From a checkpoint of a small mixture-of-experts model trained on Wikipedia: a variant of Adam for the experts, 3528 steps.
Below are experts of layer 4 (counted from 0) of a mixture-of-experts language model. Rows are named router (the router's row for the expert), gate (a neuron's input weights, with its number), up (a neuron's input weights, with its number) and show model dimensions 128-255. Each number is 200 + 40 x the weight over its row's rms, rounded and kept within 0 to 999.
After each expert's rows: "mostly gets" lists some tokens that are sent to it at least half of the time. This comes from a sample of Wikipedia text that the model never trained on.

# expert 29
router,236,211,194,195,215,295,167,206,220,238,246,181,188,239,216,152,206,225,193,117,298,122,266,243,202,106,226,160,203,171,245,208,133,195,229,206,172,186,153,143,247,175,191,167,216,162,209,221,187,123,254,182,182,164,230,212,133,183,189,221,141,242,215,215,225,274,170,214,189,154,255,233,198,264,177,157,157,150,209,211,177,210,237,168,219,155,245,192,187,165,118,121,206,221,192,221,192,288,140,233,169,262,163,218,233,226,125,127,203,235,170,224,202,229,231,246,288,246,217,163,287,161,170,182,186,150,256,233
gate0,225,214,182,206,166,146,186,242,198,214,154,185,208,180,123,222,179,283,192,252,182,226,193,196,271,176,150,297,289,252,230,206,204,156,182,137,183,162,181,275,221,270,191,248,193,183,173,143,163,133,186,223,162,185,174,204,199,212,199,204,126,220,172,245,196,173,216,187,186,205,194,207,211,221,224,138,127,267,185,185,227,202,210,168,185,214,199,279,171,237,223,206,258,213,141,258,179,213,151,200,212,181,204,125,217,212,201,141,183,176,228,201,151,191,208,247,272,210,218,183,122,209,218,209,156,186,282,191
up0,171,190,184,161,188,271,189,274,205,219,206,158,137,198,262,220,196,202,197,230,200,234,173,181,197,181,162,92,195,141,241,257,221,167,150,247,233,257,202,214,197,262,215,188,177,152,196,220,218,193,152,112,301,212,159,201,235,223,218,212,276,152,225,235,154,229,190,179,232,186,199,131,232,211,227,221,184,311,266,199,213,226,101,211,245,125,186,242,195,229,250,239,144,174,190,164,171,244,154,268,206,187,182,201,279,215,233,176,188,182,157,142,197,158,225,148,221,154,160,174,211,167,257,183,162,179,154,203
gate1,245,191,265,196,300,251,208,242,215,257,205,161,244,269,151,156,261,154,259,133,197,128,171,233,252,216,188,169,218,177,219,205,134,158,206,136,247,195,148,143,267,220,142,275,214,214,148,217,113,225,164,171,175,140,144,206,207,157,212,253,203,148,196,268,173,233,199,131,185,165,216,240,160,271,119,235,158,213,173,208,249,213,214,237,228,214,183,214,190,202,196,226,187,276,148,201,300,179,149,152,187,247,205,179,169,245,161,228,227,181,216,252,179,199,187,168,222,127,196,140,207,218,170,122,171,185,148,178
up1,184,219,185,238,286,185,202,256,213,213,275,186,216,177,288,179,208,290,204,190,248,158,216,274,120,209,208,203,233,195,194,248,239,201,243,225,179,228,161,157,160,119,169,174,236,177,148,153,233,292,240,224,213,252,261,241,200,252,178,176,255,215,227,165,229,158,225,186,221,203,215,273,157,227,132,135,138,180,155,242,147,195,219,223,259,202,235,237,201,176,227,142,228,200,288,203,246,161,216,197,256,186,131,189,121,173,98,166,232,216,162,193,195,235,203,249,185,198,183,169,176,259,169,207,145,217,201,265
mostly gets: " father", " wife", " great", " others", " son", " him"

# expert 4
router,193,206,188,192,202,228,177,126,168,134,160,214,189,244,174,170,181,273,159,171,188,130,246,206,143,183,201,219,215,124,276,212,176,255,224,233,224,215,210,123,224,215,236,132,206,172,220,229,319,167,192,240,231,180,163,154,208,188,225,201,153,203,203,164,115,222,201,250,248,240,158,188,226,237,168,266,275,100,223,195,117,244,216,207,162,195,236,224,227,183,180,161,209,170,149,199,195,220,275,241,219,229,197,216,257,204,212,290,202,170,175,196,129,230,237,219,279,247,254,217,152,161,256,176,211,152,232,191
gate0,179,227,197,221,156,141,248,192,198,226,196,180,198,179,156,166,171,143,160,241,238,188,185,146,332,217,232,233,229,148,208,104,310,197,228,197,233,195,164,131,223,179,209,222,201,254,258,222,130,282,228,206,232,224,213,187,207,166,227,197,227,199,113,241,178,233,178,215,219,181,159,173,207,292,143,179,187,210,230,210,207,219,171,184,194,190,248,192,220,241,207,191,199,229,138,139,163,66,149,176,153,177,243,216,155,204,209,150,176,221,206,239,238,255,221,176,169,202,101,217,161,217,220,235,210,221,244,148
up0,213,190,117,190,169,217,252,216,182,218,141,297,274,241,152,220,180,158,193,213,185,162,240,151,200,111,198,281,346,192,211,152,179,213,151,230,212,182,180,251,217,221,225,217,223,193,225,198,251,231,252,203,231,195,141,212,194,214,218,337,227,229,136,207,123,208,275,205,222,196,238,208,134,200,188,196,217,243,161,185,187,179,205,188,149,185,171,178,155,168,197,171,208,255,153,170,164,239,280,187,287,219,206,167,193,216,191,261,226,190,249,197,242,212,206,286,220,183,189,207,173,155,162,174,170,203,202,130
gate1,114,253,188,274,166,156,167,169,217,193,94,158,220,266,235,200,274,215,114,183,175,182,112,229,180,205,201,172,193,145,200,107,153,200,170,134,283,169,215,210,159,157,147,188,189,241,177,172,208,260,186,178,218,137,224,196,167,190,205,174,144,117,187,215,246,160,246,196,238,330,184,156,278,195,243,241,272,187,169,196,214,234,131,195,205,178,203,119,207,151,231,230,172,234,178,119,211,215,293,159,242,203,133,228,104,234,174,272,252,238,215,175,197,304,210,214,205,158,148,284,210,181,214,192,184,220,239,220
up1,199,156,287,221,218,168,308,184,202,149,258,225,226,174,199,223,158,212,185,256,227,240,257,198,202,158,241,199,229,247,188,231,217,161,264,194,205,226,176,250,203,208,238,237,279,181,214,208,181,219,180,313,234,216,179,188,260,190,157,159,208,205,231,105,236,176,204,189,257,188,240,128,156,184,173,192,169,186,241,215,201,173,270,212,240,247,203,210,156,174,265,248,167,254,189,201,211,216,185,222,164,176,199,149,264,108,192,181,192,209,187,192,191,148,188,148,138,203,151,199,188,180,201,209,188,202,185,134
mostly gets: " Sa", " Ka", " Ab", " Ad", " Ko", " Pe"

# expert 0
router,122,184,168,193,265,211,198,129,238,151,140,205,145,189,231,198,242,278,202,169,187,172,159,224,203,124,197,197,203,198,274,243,174,221,144,206,186,202,247,164,158,207,179,120,157,180,194,223,229,189,170,238,227,198,142,239,261,184,201,164,275,196,303,171,234,194,235,236,260,324,191,151,248,213,209,233,260,107,176,224,225,225,247,191,141,174,222,224,149,208,224,324,184,187,236,223,249,244,263,219,225,223,201,200,202,177,149,244,209,180,163,220,159,222,153,178,150,218,214,255,266,183,156,240,294,202,187,198
gate0,170,163,192,307,214,176,143,247,209,187,129,176,265,156,240,187,208,317,235,233,186,217,166,217,238,154,222,139,132,192,233,176,210,115,183,195,250,130,257,165,214,152,203,158,192,165,130,228,172,183,258,182,193,237,142,159,162,170,138,203,202,277,158,242,206,151,255,228,144,196,218,192,167,158,241,204,216,162,252,161,225,233,198,166,174,253,213,194,219,282,222,123,185,217,190,285,218,232,193,254,178,211,178,217,271,226,158,203,250,156,197,197,199,124,202,201,258,214,164,188,232,193,186,230,151,207,188,278
up0,232,170,285,232,240,216,190,198,232,300,191,190,159,197,163,156,162,226,166,138,213,182,140,213,270,201,220,153,225,232,219,194,226,178,176,105,243,164,171,179,193,121,178,261,262,127,193,217,179,148,168,191,239,217,154,162,139,166,245,241,134,217,141,274,238,101,238,268,190,248,245,203,187,139,274,168,272,246,248,227,290,193,219,255,213,188,217,220,217,274,191,157,198,256,98,255,276,210,214,220,196,225,219,150,173,252,132,258,255,184,210,193,217,205,252,190,264,248,192,197,250,172,172,169,200,149,169,256
gate1,201,215,145,215,254,218,191,196,179,281,186,220,214,198,269,240,190,150,189,169,192,193,221,189,260,185,144,119,192,212,235,230,256,246,132,111,224,121,221,301,264,260,173,241,231,160,181,257,289,228,229,201,172,275,251,206,199,301,166,207,133,168,282,240,212,166,231,177,150,180,270,185,204,203,183,213,154,146,165,222,210,205,241,156,221,173,223,218,258,153,190,81,157,131,270,226,232,212,216,210,131,172,219,258,186,158,205,172,225,206,203,221,123,228,167,257,198,192,184,156,147,162,186,286,220,218,167,290
up1,193,154,186,170,190,207,193,109,247,238,182,333,161,276,245,167,182,178,143,205,159,183,211,215,229,189,185,180,168,123,261,212,181,157,185,170,242,228,203,278,192,232,144,174,160,198,92,248,262,242,208,155,187,218,172,144,130,219,236,219,186,151,225,196,272,226,165,217,211,166,198,168,196,224,140,164,219,119,168,233,210,262,269,252,156,218,225,186,208,262,241,170,186,150,273,215,241,189,268,243,204,264,241,208,213,169,175,226,195,208,179,209,194,191,192,201,231,245,188,281,197,225,194,209,149,147,265,214
mostly gets: " Al", " Sa", " La", " Bar", " Ra", " David"

# expert 47
router,214,208,171,226,238,216,202,214,250,221,193,212,179,205,167,192,185,291,228,200,200,207,145,251,189,205,161,139,214,226,282,181,271,178,192,179,203,222,239,235,264,272,165,150,226,184,131,137,256,213,209,228,215,153,203,226,161,177,205,80,304,169,272,222,226,151,205,189,236,227,216,215,284,208,135,200,228,246,127,235,237,201,213,181,273,257,265,177,227,187,208,249,179,233,256,162,257,150,213,162,159,210,173,213,268,162,197,218,214,185,143,174,215,213,173,142,123,218,187,216,189,236,196,220,246,148,176,132
gate0,214,178,154,173,247,234,248,187,231,187,162,134,192,132,195,161,163,213,148,189,249,197,199,103,200,211,175,217,229,231,148,233,242,157,196,193,163,181,157,227,241,249,206,152,203,203,219,182,214,285,163,151,210,165,152,238,196,239,259,139,169,193,240,146,160,200,256,203,227,238,261,278,219,159,195,211,232,133,274,223,128,191,199,265,139,233,271,171,157,202,210,256,145,203,265,257,241,148,176,195,246,112,112,152,255,251,186,140,175,227,219,189,224,216,274,305,190,142,221,220,212,166,140,150,148,248,167,247
up0,166,211,217,242,125,171,188,190,198,186,208,216,129,240,197,230,255,199,204,121,173,181,273,226,109,245,151,211,214,198,213,235,181,195,251,177,163,214,224,135,116,205,183,213,205,158,225,158,161,194,212,190,169,234,221,236,220,216,184,199,187,222,200,197,231,174,248,177,136,242,208,241,185,152,173,224,158,189,203,223,152,136,293,156,177,247,215,150,181,253,252,226,192,218,239,228,205,104,210,258,179,295,266,183,260,198,260,159,207,193,176,183,88,225,148,175,163,270,38,231,236,197,249,128,214,184,187,233
gate1,217,175,234,238,167,183,176,224,184,183,305,185,208,201,180,167,182,163,165,166,226,209,138,210,165,127,244,229,219,252,220,159,176,267,188,168,196,268,215,187,146,204,162,188,143,186,251,171,161,231,167,188,188,248,209,191,146,201,207,182,208,282,232,206,184,180,162,185,188,217,232,208,131,187,183,160,253,272,201,146,169,252,187,204,166,175,161,259,201,291,196,186,134,174,219,175,180,212,228,183,187,215,143,192,212,241,173,133,180,228,234,199,122,105,152,254,216,209,179,200,156,204,253,195,210,208,207,207
up1,228,168,208,153,182,197,210,258,204,191,239,185,168,146,200,195,182,285,232,160,175,167,144,143,213,192,184,202,196,210,268,145,184,111,171,226,228,187,176,230,167,182,189,186,260,191,177,168,130,213,180,195,155,132,155,177,201,186,205,229,233,171,304,190,166,227,208,188,158,169,243,155,179,218,194,191,170,207,196,136,151,233,178,181,241,262,198,214,194,121,191,202,241,217,169,217,228,152,234,133,208,173,178,227,197,188,204,165,137,287,197,221,244,266,250,172,173,198,240,223,187,137,274,277,136,231,196,126
mostly gets: ":", ")", " Award", " Museum", " GT", " Limited"

# expert 16
router,208,179,223,165,168,236,207,165,194,166,121,200,216,255,206,172,185,228,184,178,210,181,200,248,136,149,196,200,250,119,162,163,177,210,190,233,216,230,204,154,292,208,220,188,170,177,220,205,251,191,235,179,261,202,174,198,238,180,196,234,205,293,179,159,239,249,144,181,175,184,179,190,185,283,185,136,170,131,245,159,221,204,176,177,106,251,203,210,259,147,166,194,147,193,174,173,195,231,228,190,222,291,215,173,124,218,144,192,152,172,207,219,183,124,287,275,202,235,196,152,250,141,195,165,143,223,184,228
gate0,181,206,221,155,186,208,154,166,238,211,192,212,201,279,186,210,194,176,162,169,238,204,277,225,252,151,135,241,193,206,229,221,233,239,185,156,166,195,211,230,231,232,202,174,147,198,207,206,171,172,171,295,282,234,142,219,268,221,240,146,176,227,189,168,199,227,234,166,200,169,152,160,238,202,239,268,241,92,258,212,259,228,250,212,239,207,199,138,258,226,271,179,172,229,187,207,136,149,239,162,174,197,254,121,119,222,205,227,194,158,142,233,154,117,261,228,195,182,159,245,137,209,208,187,203,175,212,215
up0,215,263,171,148,216,165,185,291,217,261,134,246,202,177,152,140,172,211,215,171,191,270,234,245,220,228,255,296,243,152,175,156,206,205,175,171,209,206,142,138,158,140,172,199,181,163,235,252,196,204,173,205,163,127,192,195,190,229,205,233,233,214,187,217,178,233,135,142,240,262,230,200,219,140,192,211,200,270,201,261,206,181,223,139,170,193,281,188,192,168,167,211,134,248,184,211,187,216,269,178,184,188,234,195,226,140,176,258,225,236,182,160,264,244,207,77,269,167,179,217,181,285,193,172,209,220,261,243
gate1,221,203,185,302,181,173,216,131,208,221,201,206,251,243,207,149,161,166,206,172,212,280,144,256,191,157,214,194,197,138,244,200,179,158,215,152,231,223,90,180,248,257,165,217,220,223,170,208,140,156,197,202,175,192,107,197,213,131,245,202,163,203,96,114,283,164,178,188,155,205,129,180,246,207,152,157,110,200,222,168,191,119,186,171,137,158,137,175,190,165,206,214,142,185,160,248,226,251,249,188,187,254,265,166,214,211,169,221,236,249,200,136,153,168,272,175,174,198,212,186,213,200,164,108,163,193,174,214
up1,180,206,174,258,217,249,197,313,204,213,170,181,233,203,239,228,267,158,265,253,169,180,124,116,169,107,198,179,196,264,195,177,177,169,290,162,192,214,206,170,226,290,235,149,220,198,297,232,202,195,188,169,173,230,294,210,210,156,183,163,132,166,244,186,216,203,244,239,155,184,208,245,242,222,214,167,261,215,141,185,230,212,267,197,311,228,104,212,243,211,112,150,226,229,257,152,179,259,186,200,172,247,264,162,232,154,232,168,286,186,222,249,190,157,254,193,265,219,183,192,246,244,188,164,183,185,220,154
mostly gets: "uction", "rib", " organ", "orp", " band", "omp"

# expert 32
router,224,203,234,160,202,265,199,201,225,168,204,199,190,200,269,181,283,158,191,241,144,185,259,213,128,161,212,200,155,171,273,267,181,219,227,185,224,228,168,141,191,226,189,170,111,228,172,249,237,245,156,195,134,194,239,189,168,185,124,141,228,138,229,198,178,203,274,195,239,238,172,132,261,130,235,273,276,221,212,198,109,242,255,221,228,264,189,251,254,122,277,240,164,166,235,214,207,119,285,229,172,163,199,242,297,157,183,200,205,208,181,264,158,208,168,180,163,176,210,207,211,146,193,232,210,249,150,169
gate0,126,277,193,195,247,179,293,228,176,225,202,151,213,193,134,217,139,225,207,217,187,176,126,268,275,232,170,204,169,221,202,234,209,181,178,186,257,257,214,130,206,211,157,258,224,132,229,240,213,127,238,184,203,234,132,194,233,198,267,280,285,231,179,193,188,235,145,157,199,219,101,200,221,176,233,277,170,191,166,238,167,214,117,209,188,265,203,195,250,192,192,198,133,235,219,299,198,284,185,127,291,246,164,161,216,250,158,189,228,189,165,207,227,265,228,160,193,215,223,188,151,236,204,226,137,198,225,278
up0,169,164,212,224,155,223,159,72,213,99,234,169,222,240,188,174,223,178,251,198,238,158,195,257,229,171,288,146,159,217,194,99,236,122,139,227,211,231,200,249,168,185,259,267,203,229,191,171,251,202,189,166,174,233,197,177,188,254,198,151,160,146,250,224,244,137,289,168,229,181,224,212,144,252,192,142,187,203,167,261,172,186,238,175,183,201,199,225,219,182,149,205,202,223,156,213,162,210,207,247,180,93,187,192,213,198,196,191,172,152,274,200,237,188,233,223,159,201,135,251,265,93,139,271,164,188,285,171
gate1,206,186,169,194,264,178,171,240,164,206,193,286,215,184,196,267,115,188,231,207,190,226,162,223,176,277,218,213,187,221,138,188,230,183,157,194,249,123,163,225,151,187,226,163,202,211,249,176,90,175,168,178,200,251,202,196,180,211,175,178,234,212,236,203,211,204,164,203,220,220,212,184,197,267,132,266,231,197,181,129,202,159,197,161,208,101,108,176,168,184,242,280,83,286,97,205,230,233,179,223,218,189,185,176,225,234,209,141,194,159,197,253,190,226,266,227,172,171,242,177,175,219,242,192,178,150,228,240
up1,174,256,166,169,221,194,236,207,234,238,285,196,157,220,231,166,233,200,171,248,149,211,171,209,225,185,206,215,142,197,168,129,233,173,203,147,238,232,247,252,176,167,215,193,175,152,184,184,241,230,210,210,205,163,140,271,121,262,192,165,216,182,205,141,237,251,180,198,139,197,256,215,174,183,189,191,230,129,205,265,256,213,179,166,156,201,155,203,205,203,237,181,230,178,179,200,211,143,168,203,220,199,163,203,184,237,179,241,266,117,156,138,196,128,187,179,232,230,116,188,224,265,181,206,178,222,194,218
mostly gets: "R", "H", "O", "W", "B", "V"

# expert 24
router,195,178,178,172,228,196,192,168,230,215,129,187,206,258,224,257,239,220,235,202,218,215,263,159,253,193,212,142,240,172,236,224,123,244,204,270,183,147,158,211,268,248,175,151,191,171,179,179,155,115,162,241,231,208,145,213,222,157,201,281,225,194,206,232,206,183,180,216,198,138,191,196,175,154,241,241,168,249,193,255,250,233,226,156,209,193,176,207,170,137,141,128,261,115,175,243,174,167,180,268,147,179,200,180,149,178,169,242,181,197,203,200,145,220,111,152,156,170,216,207,177,264,216,162,297,244,170,117
gate0,255,153,182,261,182,214,240,177,169,153,208,143,220,163,182,167,167,188,117,269,247,185,263,160,158,172,202,233,226,182,235,70,205,210,215,250,212,126,228,149,144,171,186,243,222,260,268,168,245,170,150,194,212,152,196,195,183,186,252,161,203,235,158,196,150,239,196,170,254,182,103,203,155,238,220,190,225,255,154,208,221,227,282,156,281,233,279,232,180,261,225,198,156,240,177,171,185,110,178,152,215,211,214,243,203,219,234,276,190,206,176,257,205,168,177,241,250,205,153,192,205,117,202,185,116,216,147,288
up0,204,195,102,284,174,213,190,232,163,220,149,171,272,123,221,109,216,183,157,176,209,175,153,184,243,104,209,174,224,252,209,206,167,114,184,212,190,247,209,212,147,234,153,226,220,236,205,214,161,222,207,195,152,203,200,208,206,202,144,190,199,228,130,244,230,218,221,152,176,141,314,195,198,213,203,189,273,238,187,206,229,206,290,191,261,316,148,170,272,193,262,180,196,216,175,79,231,211,201,157,178,230,207,207,214,203,180,189,256,149,227,244,229,198,242,202,180,228,168,235,230,228,253,237,183,190,149,203
gate1,211,159,153,212,243,249,121,287,119,274,291,151,264,176,223,238,188,225,178,237,278,147,210,247,200,114,212,185,168,175,209,226,236,165,183,211,132,227,268,114,172,215,243,297,222,200,174,207,277,294,218,234,160,238,144,203,180,164,150,231,161,240,236,152,196,210,204,207,256,198,263,155,115,259,164,148,189,154,181,248,145,170,271,211,167,238,259,238,155,208,240,162,201,186,152,252,232,202,152,173,192,245,197,241,262,203,150,156,247,211,170,210,236,169,192,251,256,242,197,170,202,140,193,184,188,196,167,214
up1,138,215,276,171,177,247,244,216,151,218,202,169,236,193,265,265,217,220,261,187,270,182,215,217,200,207,264,260,177,150,225,242,192,200,297,264,157,209,166,152,191,254,220,228,247,176,185,276,202,153,188,206,161,315,185,172,115,133,236,255,137,244,236,250,144,187,156,217,184,194,167,163,219,246,214,202,201,225,202,217,160,235,271,187,205,250,150,184,193,193,158,190,190,162,167,231,177,208,205,129,168,218,270,301,217,143,124,254,124,242,164,191,174,186,209,231,168,280,180,198,166,262,225,229,190,193,263,155
mostly gets: " |", "’", " its", ";", "'", " his"

# expert 25
router,160,183,217,147,202,221,211,266,174,205,177,231,190,181,228,195,218,155,214,214,173,169,204,200,247,269,206,274,185,221,249,138,193,266,142,101,212,226,134,220,120,177,212,262,182,265,238,195,183,276,138,172,156,194,241,234,211,198,235,166,215,160,94,187,206,220,197,226,235,199,151,222,263,170,193,302,196,204,181,104,150,205,148,211,234,220,236,229,165,196,252,233,184,240,167,216,216,144,122,146,229,144,205,160,219,206,195,153,198,174,211,198,287,263,179,182,220,187,240,198,223,276,188,244,212,265,268,204
gate0,125,129,265,194,128,190,187,174,189,154,201,208,190,126,184,322,153,191,170,169,216,161,158,254,185,200,191,231,251,125,216,161,165,197,296,249,141,151,180,255,181,186,201,219,229,205,175,150,260,205,249,191,222,236,181,204,278,178,213,217,218,268,275,204,160,170,191,223,234,262,199,180,180,242,164,192,198,214,219,128,240,196,256,176,159,241,201,162,223,195,144,252,229,148,198,195,178,180,117,160,183,281,270,151,170,220,174,213,240,251,144,258,232,236,219,294,148,225,130,220,174,232,148,208,172,224,221,196
up0,247,161,248,160,235,130,203,158,156,203,181,77,242,178,226,137,121,173,200,198,225,162,224,241,135,217,186,152,226,173,143,242,280,202,206,134,297,220,145,177,223,199,210,144,207,170,231,282,199,285,195,263,130,188,162,124,219,190,191,225,248,169,187,257,248,231,190,173,215,202,170,205,194,162,248,198,236,261,151,254,142,182,245,261,176,205,260,165,242,221,216,119,260,160,210,172,208,178,211,193,200,185,231,213,260,107,190,242,221,261,188,243,112,162,216,164,319,176,195,154,222,156,254,105,211,200,221,184
gate1,162,233,252,184,274,232,157,265,197,222,302,237,253,200,134,180,182,236,179,136,216,170,225,210,234,266,198,210,181,227,172,285,251,182,112,223,224,183,171,193,175,173,197,210,196,200,143,199,201,204,219,193,118,189,231,169,231,190,211,173,173,207,169,149,183,250,225,190,175,207,219,184,122,187,296,158,216,162,273,161,159,226,119,162,230,194,151,180,176,178,206,205,233,118,123,240,201,181,229,199,186,232,145,195,223,223,139,253,227,202,204,168,148,186,174,190,264,190,270,245,257,221,192,159,201,252,230,243
up1,165,203,214,254,235,182,194,224,212,177,214,180,120,185,176,159,173,141,124,143,204,173,222,138,149,213,240,191,238,245,237,234,224,197,161,252,246,153,241,155,238,193,206,172,176,235,165,270,183,199,250,205,139,273,210,155,182,199,230,154,238,198,263,160,192,195,271,236,224,173,223,155,190,230,210,219,258,170,154,307,208,169,190,199,164,187,158,204,266,229,213,173,273,211,203,233,201,196,215,163,203,237,221,196,170,187,182,224,204,164,174,213,173,268,174,244,235,305,196,226,240,161,195,204,164,185,179,168
mostly gets: "°", " km", "″", " ft", "$", " MPC"

# expert 34
router,209,141,199,183,151,219,201,264,225,97,202,258,184,242,237,218,170,261,143,193,160,120,275,199,168,177,191,279,224,198,198,197,149,198,227,186,199,245,184,167,289,163,184,244,164,178,161,283,208,101,200,153,200,145,226,194,218,181,155,206,173,274,151,253,176,172,166,209,219,264,191,214,197,198,215,213,222,224,232,173,103,250,139,185,188,216,180,152,187,199,169,124,215,179,181,209,170,270,257,181,244,150,258,226,233,167,206,252,247,226,129,219,184,247,237,214,249,291,189,157,192,234,201,224,203,173,244,199
gate0,252,170,160,220,142,244,225,226,257,236,112,235,202,231,206,179,192,251,126,162,237,152,174,137,179,290,261,204,225,208,179,130,217,142,245,192,257,207,186,154,204,237,216,208,205,158,219,248,104,125,156,191,208,240,192,150,222,172,203,189,196,235,155,227,131,203,203,197,180,207,285,255,173,203,164,210,171,225,177,190,208,230,174,214,169,230,233,146,214,195,132,206,199,210,125,104,206,161,242,218,169,242,236,216,221,161,180,216,222,213,211,154,203,180,274,172,256,199,189,189,227,163,172,169,220,143,275,241
up0,202,152,212,136,162,191,191,179,160,146,310,290,176,217,101,173,184,166,182,200,226,200,152,260,180,237,186,202,215,168,233,215,173,178,210,124,234,279,196,191,174,121,212,150,169,236,296,243,275,176,157,213,182,164,189,198,218,137,194,188,197,132,191,188,310,229,254,186,195,232,248,211,180,98,224,205,202,189,173,142,258,199,188,256,217,187,277,286,220,262,219,272,194,207,212,214,213,184,210,186,216,216,177,189,228,287,223,254,217,188,170,196,187,156,262,223,206,185,213,172,245,206,211,210,116,230,138,173
gate1,237,215,205,208,117,219,170,173,145,166,174,233,284,199,132,150,192,183,194,214,273,206,183,223,240,226,179,166,239,231,217,219,231,189,210,143,217,234,222,272,213,167,194,127,119,224,252,312,228,210,202,170,185,222,179,234,244,136,183,247,190,240,213,187,234,144,189,244,263,126,284,211,172,231,212,157,233,239,181,179,268,200,242,148,215,178,240,243,196,175,221,159,143,226,123,209,211,202,192,202,250,118,235,220,202,150,158,237,258,211,183,232,232,134,186,213,237,152,138,192,244,235,162,240,248,162,221,200
up1,254,202,196,160,176,166,198,184,162,190,247,179,229,222,175,233,206,242,188,239,174,240,256,283,260,219,211,184,183,205,179,204,227,152,286,273,202,238,276,315,225,170,203,248,269,225,122,211,175,193,97,217,170,158,195,293,260,225,247,202,218,206,195,217,259,222,134,224,224,193,195,217,141,162,157,132,214,243,228,235,266,182,197,165,176,100,222,217,186,215,221,226,167,181,210,256,152,222,190,244,160,205,177,249,236,211,217,159,201,142,157,198,192,230,223,134,111,196,165,172,169,271,191,253,225,250,197,170
mostly gets: " Y", " H", "W", " E", " V", " Syria"

# expert 27
router,236,191,227,229,205,109,209,262,174,240,164,165,149,116,237,237,201,173,193,269,234,209,290,181,239,284,169,154,158,217,185,243,195,287,173,248,175,222,179,212,222,206,168,189,162,178,227,212,175,210,218,144,199,247,270,221,234,210,227,206,182,210,253,137,184,144,226,160,196,171,142,239,174,163,236,236,173,235,159,187,182,154,272,170,185,170,141,238,120,200,181,205,254,234,250,191,208,130,228,285,176,203,176,178,195,160,215,214,210,265,218,195,254,233,152,145,250,203,271,231,221,194,164,183,219,203,141,244
gate0,248,151,169,273,139,161,171,265,200,190,177,171,183,226,141,151,143,138,172,252,253,236,262,203,168,151,193,139,212,216,225,237,289,205,181,165,221,210,249,155,252,196,168,120,218,193,186,252,179,191,215,240,172,170,153,123,232,216,174,195,181,198,205,157,173,207,211,206,253,165,289,147,177,244,176,169,220,196,219,237,199,193,185,184,197,228,206,148,191,157,190,173,251,213,203,204,169,193,140,259,264,195,210,147,203,209,200,120,240,275,207,219,221,302,129,124,200,164,205,175,161,255,209,198,186,173,187,322
up0,157,165,124,272,194,223,143,306,233,204,239,209,161,181,184,191,209,192,229,215,219,274,163,255,135,201,162,167,242,199,183,260,143,199,234,206,171,202,244,193,244,229,167,214,237,209,143,196,193,150,169,186,244,169,162,183,231,224,255,253,209,221,191,216,213,213,206,184,206,156,212,275,197,224,210,265,162,291,222,269,236,206,183,239,146,186,189,269,258,199,180,222,227,202,173,163,250,225,293,233,189,289,181,176,253,229,191,218,196,138,189,239,119,141,193,185,231,172,93,281,213,272,277,207,256,165,214,218
gate1,223,171,254,228,217,202,165,165,255,168,265,214,241,262,235,157,129,220,189,254,185,185,227,247,188,190,226,206,178,235,181,186,190,155,167,247,245,154,201,205,160,227,168,150,298,188,198,218,186,232,203,276,176,163,140,270,190,186,264,217,197,220,174,179,200,239,137,191,140,211,180,211,129,203,172,142,123,230,200,232,233,250,165,149,189,200,211,248,172,189,186,184,177,222,219,157,222,132,188,185,205,219,170,231,219,212,135,199,134,238,166,207,184,147,163,149,188,169,259,179,216,229,210,109,159,255,224,274
up1,121,184,108,177,188,262,227,185,166,190,165,215,227,240,248,184,119,167,165,255,177,255,184,166,223,245,187,263,262,163,167,206,211,226,234,192,97,202,261,235,192,286,268,195,157,177,166,230,137,207,223,216,175,189,140,155,212,210,186,220,131,268,176,261,176,168,221,272,175,250,168,206,154,227,225,237,212,250,164,152,274,145,194,164,207,185,236,270,235,227,227,140,253,195,199,203,166,187,202,229,192,190,144,193,209,204,170,235,206,191,187,234,192,202,242,159,129,268,221,247,195,168,172,191,205,205,217,159
mostly gets: "'", " =", "°", " +", "″", " p"